config.yaml
num_hidden_layers: 8
hidden_size: 320
n_experts: 16
experts_per_token: 2
d_expert: 192
d_shared_expert: 0
hidden_act: "swiglu"
moe_layers: [1, 3, 5, 7]
router_score: "softmax"
normalize_top_k: false
routed_scale: 1.0
balance_loss: 0.00212
balance_bias: false
init_std_router: 0.0105
lr_router: 0.00139
num_attention_heads: 10
num_key_value_heads: 2
head_dim: 32
vocab_size: 8192
norm: "rmsnorm"
norm_place: "pre"
norm_eps: 1e-06
positions: "rope"
rope_theta: 10000.0
rope_fraction: 1.0
qk_norm: true
attn_scale: 0.177
tie_word_embeddings: false
parallel_block: false
init: "trunc"
init_std_qkv: 0.014
init_std_o: 0.0
init_std_up: 0.014
init_std_down: 0.0
optimizer: "muon_variant"
learning_rate: 0.00284
lr_mult_o: 4.0
lr_mult_down: 2.0
beta1: 0.93
lr_head: 0.00553
max_grad_norm: 2.0
warmup_steps: 50
schedule: "wsd"
decay_fraction: 0.594
decay_shape: "linear"
final_lr_fraction: 0.0
batch_tokens: [131072, 262144, 393216]
max_seq_len: 768
doc_mask: true
z_loss: 1e-05
train_tokens: 1430000000
max_steps: 6074
dataset: "wikipedia_en"
Below are experts of layer 3 (counted from 0) of a mixture-of-experts language model. Rows are named gate (a neuron's input weights, with its number), up (a neuron's input weights, with its number) and show model dimensions 0-159. Each number is 500 + 40 x the weight over its row's rms, rounded and kept within 0 to 999. Numbers have three digits each.
Before each expert's rows: "mostly gets" lists some tokens that are sent to it at least half of the time. This comes from a sample of Wikipedia text that the model never trained on.

# expert 6
mostly gets: " United", " New", " American", " A", " World", " National"
gate0:463479533523610508422503476528463528466494530514496478549461487542422491420492568443511512547483553423503563443415508494558478482489430505552533527525497536467516455492488575475535485548470461471446499531436560538493523602479453551509551537529472518529485528455510543556611524477447527452528482470471509487453477484539510489523527558486542429514523500463557476464494469491556409471459479526436496565532506468463497462510541446448433523482532505480603469449455532512475487581543514
up0:453481476530479496454476477496481479502492489497508448439472461513515487506495450522492439471505407531534423469522480495551527580501485457556432497563486496590478485459502463552582512512491543555550488508520481442503460510428504456450473396501533472456570479499463485479591436449511526513463463497515496596478498474483507511465492478467487414521547499504504519446512551501512541488495461525547515526401502510492498531513552561517527450495483523500450500532448508440476538481513549
gate1:477472424583523469519523518471520526519564510495458504582504540483496512490535604468544493582506513478535482489520445503524474517455500499484514419512510495527611523471513458533477465488424523434463513464534478539553571510442541534514481485464526553501511410537512542474508502530496500521445486504476573531501576441494514479598480485498407422481447521497532444496467486485499463502476466512468530545559565513558573617516475496578543557493453543434572430508489461502535609488490475
up1:457520572524457549459486462536533510495445539432537525479493491433458496438536511444399529565528431492534558496467495454508482520450516449569485477541512502451441474515528481591483501520531442531426513459533497536506554449564552542435578487529527456517512530467594491473481517552486483449454449482549435523511463496515501512503506453496482541495447453459574444538452453539519445460438452479478526481530441472455467449456453488480514499454456507524461460486483580579547527462504561

# expert 4
mostly gets: "19", "3", "20", "1", "6", "5"
gate12:481508511521484563486455483520480503548523502559464545488575541561508528446524486468391521502393572473527552533468498460468521473494484486431616463505546447515510553438453499546551536532447557523455444453550488493487514493496481513518463464475473518523510469499529493537543529491490442535514517511542591427571457529589424581513543521457516484451540469551481573591504557478475451521557467484502427497439500409522524517506477480452556536507514453496536521468602440456499439537484567
up12:485509494527455469519482518478523478431489500508442478569499519402455463478613550509560508469480501563531527446481458502510517471480479531513515526512417540592450447468496527488487553451542516460495602500493562529521466528540512491498537383527449540487437528480534523480466485491451560492467572484476506461496482537509502552470578518478526453512437483515428451498530477454491463451547446521516447503525572423506527513443544465500552465431525453447577453463528522509575488423503504
gate13:525507505512498545474480589448529485566505470433460522443554479465450530541583538591488577410549547485506394468508489461479519488577465577486548518510539528518484561496508496536429491540471450490439566536497463561529516497444491561469461581505488496474483466469516526455481483512526501535561471574501489502461534592514447391576536477510469565533500408469554517545490476463448532471499501462500534463544494506528444437524490530426528499526458487506521483425516483540469423448447500
up13:457533551530446460502497537502559445509475535502509485508518538539527522433481483523468565459496579492444534531479427455473519576535433493476530536474511596529490551490491549548468453515431475502551459500478445515514573470532475478494447537511511536494576492511491543498405506508542477458537524551537566453449551553474540414526481489483521504492489530460552530458442495506466527429574521516524506462527512447539451468426553544432493443519491507493558537459596496488459511443481518

# expert 3
mostly gets: " the", " he", " that", " his", " first", " but"
gate0:561454418474442510536472454527542536490481449514564567463499486520515487472446518499507527529463509512442556485515493513481484483478527510476549510557469448480509488520506512492436476500537507448511441513471478478487480577458438502537509511508510561500414502559521520523473456485442491587489479444507523470472423480523475520551456541431498486450546602515528549521543442532528534571509467501498484442495503567473499512548462545535460498489573605506543472530523488524402475542525509
up0:535517506436525477589479525506485537467549523503558510538510519515495521511522497494508519478524509510556468442473493529549423538462535443518489526507538525468508471443537443499556470511566509474437594530506483472513612514486504486495586529425449466438454537517500506478562494507479494474533502493499521554483505497497488524456481525562519488510442493543475630398518520576537447417587532467460516501456490482545475520431550496493465475438500476498505542507574495532538505501387519
gate1:468462472482469501558487407497527545491480522510516534511517487530484488453507467481507532430468449559515574455508522532479526458458453482436498548451544522574506412587446491477494466533466516518471481468516543479477452499587484519491465409495552495531441454506479483521437575531498456526456472496512570455473474560576513512524570449495527519441518528489517489527513580523475504418441479576495473438559500507456519492528472514478473541472460408492482532459535467515468467510538534
up1:497512495568503563498549499557438495512566514513467454550515507553525583573497541561454424467494508493512451509489494488475494562492491488445557455490504494451474542514428574515444598560449503576449497526511491562542574504499429460494449463467556499551468534478486508482452475494504552525517519504470456505487479530398500547475476543406542554566475516474460531557540472423414450508453544440500511488452506473467532407425519484557490487544474502532528494414535461480549516512436536

# expert 14
mostly gets: " L", " V", " G", " M", " T", " P"
gate1:514554501469449498494464482530496512523564466502523563424533486546499496501531520556523437521514494520513532499425523494544539484465544483553490559485530492493553511482467521468452543536527530445508427505523501547505500502493478567513444514523526507492510518523451563518514393519474536431463493477527440467512543595559533445538606524543529473501482528537551477516498514574546483497509540531477440502452481511472448504521556450513509485542519556498633357548515515478456471484492487
up1:484490492546506499462555536508598501459505525478452537517478520567425446528424459491474508532547447499522527499459469520539530418456522540517549527508542541483476539509474545535541507482525514467464500569416471490501471479575443446492531481505427495508467519386554504617460509446513542489501492426483536516477501435509528406521511397537522437509519516529499546509494516506575512498414507574468492492490501466495572481510491450400483457482461546448489481492560460433542505462454514
gate2:489514517467491493410461565463513466570495518490536482587487514466573536484518428506485559458513494504434430458549453528455491512482544544453505436459497467484418562518549475501504549479524511503478578534498478503532488465426538484444444516581425450491433507549504520510470496550387591501451490548578529471531450440473484491560531527519458523489484541467493523521532470545491524451498475530432537485505450510453474467515503548592513474481495564509566516546491528505511552612520475
up2:494569486470471506491486466488565376535534431473532477453516544512522464436523543470553527527463534409523521504450486463513522469573486483528461489496484532469512494513494489455509515501471555462547500522474500531558557521457471514409431510520481487478466501455517489456487567414526513490528486493510471485478471511464540564438535556519497463522503532549536416502464501477483436481508562517494447544478475444529501490541518472530484577548523600486509508477596497580490505601532477

# expert 11
mostly gets: " Tom", " You", "ü", "ja", " Votes", " Mark"
gate0:473481510523484440463593505564457482510444525517537548541507494486474516528500409478520533498567521484498523417418476542538436509454499488502478416497481494563461544561429524530490520453541461514457538524499536572516525459514497527465459527469459494519493551481483494478470546461546503620544523551484495494490487493503523505535571557430513545506510567503470557486565525467515490433526528544503485481522554529544470537492499488508450433479556497457548530487544514485495505554471462
up0:558468508481542434551465431484492471445501467486498584482541453537533549469472529485483530481508549512505461513505462517484486524432557479562513517455465478508540478503527505484490511494531503503485448544542443471481514524570415533514519546467478540496460512536535516575442461490529449536497472427415500482518483526428549546472501523485520558496526438507538472543487469540471489472558465490397491533491507577520513501511521626544469498485492452568491468523560581521500485473503438
gate1:467455504509435511462501486516482500532518536550441539482478617506465507496459498546403462511469433442485539548469524518528542509548547465511537481558550544490541514430539487493518564486439491484542560531502508515467511519461502420479516539491478467492479514519547540470430425494524533543483566472512519486404505479469375482445526466472460502517456457527513472474509471513492423449566464468450526521555515451473497529441536539553523580478522457499579536505505554483497512518445433
up1:455454505478515546512492428532475505567428450508536584498512448493489444496521494504486494492487454467502557496429544527492491509553475535504514478550540493530550475478523473551488476413458487547496449542554531495517464428524429445534516492497518433557546531467479469508550476463497534481459557491466535534497507515515477554458444531482454525555425575456469543499533618497509480503504512519485469538450490561464513457453493570465487488466475546506505536493487483464449456588541442

# expert 8
mostly gets: " John", "ah", " William", "ham", " David", " James"
gate0:477485522424500511506486477540486482457443467538518509491466489477476489538543481519513522541495520558498528557464444457467514470551585453495474524463485494432566430457523503545470491476526527532461439454449525496501510531463429572495460512503528512458428510466465494498574544577394474497553473485494534545530414555514503553467529499477556583548462504441464561527536559450492487484504491488497460495473386475544511484525446486454494523573459443576498505486499547556541526506508473
up0:542454484516499543507478536471464536489447500525538511530560459540430483441508492428501455547457566480429542508476461504539522439505571546518540484457485450459423497483625476538520561451491459547538523498433505508522533541557478571522493482473498530492551534466449524554552492493363546461551553484417539515487513471490558456518489503476439535489533504480463541515502497558545469515505485487532483524499491551531539449516524549547496497523528520518531486459394460490560511456518545
gate1:505455409462468454505531512474492483554481449493455515475508504537501460520531512511532577499491459495523480442514569512495529420483476534512524499532453494497496450557483488398622458546471541532516453487548535492498530529519487546572536487500543531486536533497463447529458535482419564503533443506468508567446542457524505489506459558467538470430518492509466484503528445485477433546489449530505518462448534579525400493513492556483511512456557397508526476561462502501479506554437517
up1:498391555528525490502458418533470511449510532460539472534589574449526461497503432539495542508502498497524479488536542530524490550540503493485436531499533482415471444560510543465481523595538498485481482504518568493528453499525492505506503474571545480513456483508549458513533493539423469500454498468507497495521436529481465505515540510464469467505578538501440507570517496486530501493476471464522497458494463471431493537534569474521489535514539506463548478475547553496541500510521452

# expert 9
mostly gets: " ", ".\n\n", "20", "19", "–", "\"."
gate12:503501489486464473551406473467490492461538473499451527513578539604561512465479518458516554503528460580459565478457578485467482514463519490510566459466462483546531563498506455483473438522547512558413519479528413486500525492545511521500526506569567417474549492569608508510468491531427487546547506464492470480535522405418535454449486480467510470429537504534551467475525503445507496540536464455520464484475545514480428475394601498537504494454462517538527460474483462486505495509503474
up12:482467518508531502497496457415583543535500454465502533522413514561496507506472546555514512554498554543453509477497532496512447533536559538532453541492525526482541544543469524511478486545503464428476547460490511577519470481579546515533511577485575544506537519492544495539494516465453454523573512470520487467505498475546553511445568463549564462516522506459503461463513552445486497532541503452412396481565555448498452525425491456512558452546468475521467548563530472565508550517531520
gate13:533475538491523460418529429534459484558491439479542583562542534481500490517546538493467530483545523443463584504562434558452503527510484478561588517508561444436480503521457470508480504521524465482506489515463501524496520580470531532525488553480526516540520515522532426550562542556499438478480497507532480487495507435469473473540470460486531486479528546476469532463482451450458509528547531510460516522510612487523423468486468452549509468504458563478498467487538495475556461462478481
up13:434509503515492497531404553487545455540524476446539499470491563582532524548462525520434505558590457510483505530514504504514509456437488537512485421529474537495468527475481474506489501528536521480524502549444509496519521449509464502493463508588456476470474538502614479402480522566519542506427449507492495525479540387464502501522544529475442504558507523490519453503460542549546438516476496513596543436548531431452556565447469544431515541533483404454534504444556509541490508496488494

# expert 7
mostly gets: " man", " son", " President", " Man", "ator", "pt"
gate0:518507496430493493552450571441490445442489508557528418521414448516432485473501604522505501520533518499446470521523519547402557493549442475471539475423423533428551541492437527526502519450553463538448502441550464519505562468485488526505459507472508456468495482499510509539520459442481494512487543492486519561431464478501455519541524477451482514529489478529597529415513471546534534436506500471468489479495465528503517549453560497512483546480553515523497479519490474507489530580480466
up0:552535506557485527571530533453511598498506462426507507554536501436490497507494562531583503459530443483469522505523481534440406411440492479505469524520451573570442408490478491483475431599511532535529542479503545519512553487471522481499481523491549507489477499461469458475487429531495488448478565499497497415464519486477467535485458490466508464580467488501508530479550529523452460505533477528523479477462480512556531519485499547511502436515495474524467519437498552467572491518391559
gate1:560519499433487522520567553461551540470580538464540504452563493475457477561498511537485479521430501554519472545512535588495474389491465484519435552508525467481458469558580508459445506487533427535463494494535581579486516506509498481537517483555495546469526514544507581458450429471559526538536491519398514507457474424482473405455453477525505487471581462463459482532549459532548514518498474508442480474490575483546504428520483519455525508537551500506519468514497524421522467544538525
up1:487448532504504496440484456585509514547489480553467496424492523508648500546497485468422444440465511455498516514404544542453478500504480543501573462529561504495510500491514466521525508485577532490497560554455493502457462454534492476511497464566441412495427465497431497528440521466520499454496487509453440449456487530517489466507524520540516548456462557449570489497519541477509484437561539563488484425480500561498582513463439451525498489443498509497473507513518508515463434530527489

# expert 2
mostly gets: " re", " un", " st", " ex", " con", " al"
gate0:536525529516462504438491537511536489504463514483522442483495434463432473476531465484464550497547513438446540569419484497494508526516476451510518436402437514497553475532542408474462509492559493500480518539482508472471468485487562567506437548514457477504524463455487398530514479489521502498533481591498502491489447421504577519561582518497517539479429517570438551457520551562578513506519550562510508530510497486503502444489444556554470493543558555544529509500502467504540484408553584
up0:490507538474504503568518609490505431500547549536488514492498495423512566518555513529494393440510468507455516530481515443473446482421485503536546504482645528502510523433479510494527521504471534505576531486475536488476487475449516511508502471531541543456439561531545522610491490496483481492534528523526548565461536473452509527463483476506529488500499546510458450561494463527414476576449457528521538479445440515542527487415483493519475408525498494609534570495439527554493593484551513
gate1:543471503543451440470449510497440488457496507435507447437450484524446502407514565557525471472538488563485525444534477513535448492552492406455489411498517486494533448444486523526487449467586520527524483463496475547544447468562486487545580502516478433548518490499458502475536510410447511476524542459465444458426546514481465478573476516512505420469483542521491410548464541434507497510523466434484444474466486478563456479524566532427479502507532561518539514478497524531488501487518444
up1:569483544499520437471503488414483449483420485473486458536521475489482515490514475521541498453492481388489498492512482497600499433484487515517502424490541488511517499515487511474538597588492557495499511515533454564481523492461572488458563467523530519516448462489508479530494435482511474494470518465542528512499522521452394479547471586404534535527547430446491460519458525471537472615475400464474525537449465562496500543469464473489493516498555476473510440476472520485528478509523440

# expert 5
mostly gets: " years", " up", "ations", "ation", " out", " part"
gate0:441589460579523587504582493506466494491437526457406508546519553541559486527488491545508477485489435531478480534509514496432465521469478493510516414541519466562453467507459565529578511512551532495479537505487495429555509438529411515468525486475522503486497515528499523512545545477496482505523466577492490463457485513593469454499428568476467484519486530506513490495540494518485482518452541567499444573427556556470549468503456463550552513554452505557520485453510524507482527477566531
up0:506529524513526507469491475588521471465471491547455575500528457431470572539502532476496527469475465476522464429503543495494464491475545453458479440490507483549499473509495567542499513542437490469512472454492498574509537564428580441440480589463510405544457507551567506446594453429540490494535546535557465540465467519534511575508465549481520511518475511472455517494445431531420453510522543503485522461560494528481465492501552455473488496517574494455507514523453484441504557513550477
gate1:504526498419518527493565517441548452565524417446521598443527506439522418490567518478505473567495448486491473487538503516434451484424483516546523464508489438487442450544492472459532437296467430524495467538522562470513551486495524521497499487508460502428518530504480512535552454458503391459546454442523432485434520553539533527482503511585428523471441527523472544494474529502562450477546541547450512555457501546517455435526494501447506486491513516531428498504552486530480497483490484
up1:497488464475564495482558540492504510437494440500518529532545483476479480480521460520478572498581516411568553476506550471507568531560475450491494492585580559522548453451447471566426447503547624470489512530518484449517552518500546561575464547599485466481469568548476509391489462470543482613499502477507472500528485452542436501526494414498513480473493492532544506460464522440488534426556576488417466560477555458551479488497492481494489496534549530503475532511519520569483461520501491

# expert 10
mostly gets: " G", " B", " S", " \"", " K", " L"
gate12:458479492488445523500463515547424541496506503529502501453446500571485486459499505457399482483546472485557572541508448473503516521478463482468513574531514563479471523513535565522482546501470509495513462448514494549560482517547558484489466509514548430435557465579514446528482585442514557478475470458471510544456471528552517535500494526531572517544562498562547481458495519531426467502496492495467515386500513553501526449467539486477450465495469483563562476459451544517543480477450460
up12:527459473536557498541530567543468541531507505467449522532537483463492523516504427633485527486479553507545540573487556458519530484437461494542515569492484552527523547487528529536464464463497443527531506476562460513485523497479532485473532568483477514495521506462531543501490496551475540509451476413390454518510459455465478500535457533463528528533396480530488490529476493586562401520492451510508492456440562469508530553454499453545534468530518481467508524472420476552494478577513468
gate13:567538458530467482498533544558535478532501434579481480549470465500504491584516487601487498444565585526504481470518521492509520560441509488490474450475528469472564508510449520468481574567552505466494520497409479546524521478483525532506474467514568465452534535510508517442534502557498503445530600502501529483517526511493415508588385502505522522436447521487509455542457566535479543512533488443458536494496488483528529524508474491511499521530521500512526524516558480568459477439507521
up13:472459503560539486514541473494466498504462547517447481499504505504512570485500563505558506519453508464553454515519544522452508442494508539499469483465588484538519500523500510547525553532477588505475513491519539524436546544576488528573530497502567450530472473525533480471597545456560505531496552511491602527478511518489500497507508567571445526490527405531450437555488504499549566485440527476427470540425560522469542577415493459495510579526441484538478535516519529473501470487554524

# expert 15
mostly gets: ")", " —", " October", " January", " May", " June"
gate12:480443625510492566477503532481487520471506475492414482494471461477452485450512515578536475445523506450436501513486503492508511459484539536502465471479518450543508459512577500514563512489540543526506504478492552534480464494502505518498451472468515472424507539499490495534477508499516457542508532493456483589438541503476538516569536520561454469529440469495473494489524528431460484554458534527546508517442480496533512481537467454472499503536531438470446522573556437513547503491506509
up12:462467426481469487514566495549406541453446506427512453466513470493503423521484496508471441553520513581576514432504581490516457577511523488535519482474435491541535481411525469458538469494540527458447510484474492497493556487489439449505543537463557450586503506490508548517500497471479486492474524507492442457471509542422448463525458532508479462486433523464478561528436499500515453443515437430521460484512496521491500497598551423553419474464482502602414544519443516486477485546486565
gate13:568465467508460500500525528480585514449487496594491549455503526598528508513510480501452402519485438511549440533421467456410467497519520553491468496500475482526599486553505535547443518464529465502405518535485476479531524469446542478504522483562470499483520483500563584479520448487515475523430579477523488486547512512523454436550517499583517455525549512457445441474577561549607471519538462437500502495568471514511484523513455490541528499463471483480559476477494570495473444526480449
up13:463506448473483575519490462486446510443508508516460510440443484435501456529501524504549496501480442480513456472488461483507512427543489591559493496568435468519443481496498521497508463466535478461467545530605465505446490517473490532514494504512413546508555560490532486567509469469525449513433493551498489495512468504554521481439528479471537539496435553519475492530591503499537570534539501461530568442531427593490484524595519591467502487462528483421439561528539495512533528571484497

# expert 12
mostly gets: " The", " the", "The", "|", "=", ":"
gate12:474549523417521490435553506515435521553417544459415558481546492504493451525538597468536475445544549542439553510407483530554521504449547487482547451506548409467463519506492430513475421511475474503481543440463528430471470502512485536510486485528528625543528481506511545471567457453548477510421512470576512422460474455546513453478465501530501419544527499554496448515431509508420589563487478532491572485495527480487437445503553527531513554440505497500465561574489491440515512492475553
up12:505445473549556468503544600482438537496496509497528506527434491561531498522504512495470518464505495497476491489498554580513541500508515450554501520510595552471545493484467450491525517579449553489555479479529484571507456505505477531396570514449489504524429524493459515565485458481398464495497466463509483496513500441491605432547457513533498506463483496483396539542542503487456477551515513469470514476470505473535451600564553523438523527522568567470468538507533465412565533531504548
gate13:574501468505516447442518513569471533521447527551472553479535560492504439525559612445512460495493556524458526515450511562505510499506480517498506509526530528490397465398550554522416534489468437476461470523523546542459507435512446482442539448478510476490498499492508584504533518505461491563537463498477488455485531510490437569509519497458510407472560536561460503483433460494538541590493509633506455486458451443525490449480539441519493481483509477502547520514453537431494480474506479
up13:511478545497481421534494429493499432507506545462462481526497546548466498487557439456512495488506537515476474479525459582510539390421487492460515524451452503496525396518512531496455486510513486545485477484460525493510457480465505483558495493478487526499555491453514433518557512491623515406517518510472505484465483450471426520513562450463556473557535529525484442508524522484485586561433464444537515502479503460491492512477595488460495486468497497457558481522488573518440515510556554

# expert 13
mostly gets: " In", "In", "\n", " would", ")\n", " known"
gate1:506535480561549449490579530516451466503502580514502540531503473508515404493561431505550445508532511428545516490492556454442536548485535442422507449480498476533486555496540514529518486485483547522506548554477565505553555436550490503492523485435489469520539503529584491442530477520495518514504526444449506451456519548467516461456510466532539528505480440488465558484556536450485507474515504553498521452500470568476530573563512499535544512506510498444468537480399489480549444491512555
up1:530504548471493534519543536502475503493481519543475477511484534410549479363505523563522505505500545566519491465487550499501459491501507462486444446452554475513548459524490445482514512508500556412457477503501452550570529512504527459489641433559534509491566507474520455507472465553513563479537536498549466520480521455527507462425475571533552447530445452559414487500515521446508409480576488449514500470494540488478506495502517544548471522451399553506439550497487503471505535504493485
gate2:437433534483547529522477564486448621568478539602516504506465491462440547514448546526445583506442534497511458429473589557472510520504462468470448564497430452410581474465480536512486510493470472539465426469418538488515445435490536519478490571557514437459540543493454420484497455486490486490556410445467569525492552504526474488529534480486427467422505517573522449482488456482483441528503498480466482588458556465480477515486491601484546547513499492521484420521502524494533484522525477
up2:461550546435533479502500485496497514496543429538486458517501522472520472495446481514567543478444472479511477539524485452575471541536519459486494524460486458463520496496425503464482470456544581515540459454490524426479460567484550502545549441451447429455521481449470467448543468498460490522511531475483495506449505512470524479482504475590505445517533470496537525516472594526453397482477541491475460456497538519493436471554549488539516521485517421523553536372455516501480516532576522

# expert 0
mostly gets: " (", "|", " |", " |\n", "===", "=="
gate3:492531489555478491491509555410539514518542470512494564550522460549475515545567544481510515494469503456484480506514437512496428527526505533499548466399508514492541466392529499482506488501521538549516555480509588538513505492540553479565510521563493626470527454502507449537539511516500519461416452488468466551546480506552423496495528526508524568462556466454528516509590527461494483557488578459525505453497579481492547503493539417535485497513432425491474485516544452504530481402517427
up3:501441520510521435472553485477452526514450521527469388457541463482577503492546454495492500518490468531587602536561473575474517419453518517494482513480462533553523543474490450472534508510453491492541541494502424525488464550565501427538465438507513455458496461430542527469499515545554468551533551496540453556429508612515575428455414570439461456509470509425495458498504520530523536413499535474604531432514514499508477507494461470497511525515485438447482483519437457445567540465515534
gate4:509490503479517475446497488511512457529511475539557449549459409490527478466534515578536545488564505604507448492501588522509472521476524492491480536540531481478525484499492556497498476468455485527485516507512541531513508550555486527514539459494500523559536448524567485468477521568495529416523520489463529519525439465460536503465533533577472460582488508469492507528503481492538480524511439432549511508541525550494529531553491467579474561510550524487469451468434532499552526492538496
up4:550521592569473543509504454442474464471439567480475488549561490559568476508542522518533425527516504522428497478437545514488500485503526430541494430549487511464491508458531525552496447433407512470544464424484482478530524470506408502490504473520531496465551471563463543538509473417589491480516528477559517541401513580379445491456442499445478457539464499477447537501433504513502557438480486539548525494482557560515439527437530521516508402470463478493474538576540477497545476563509477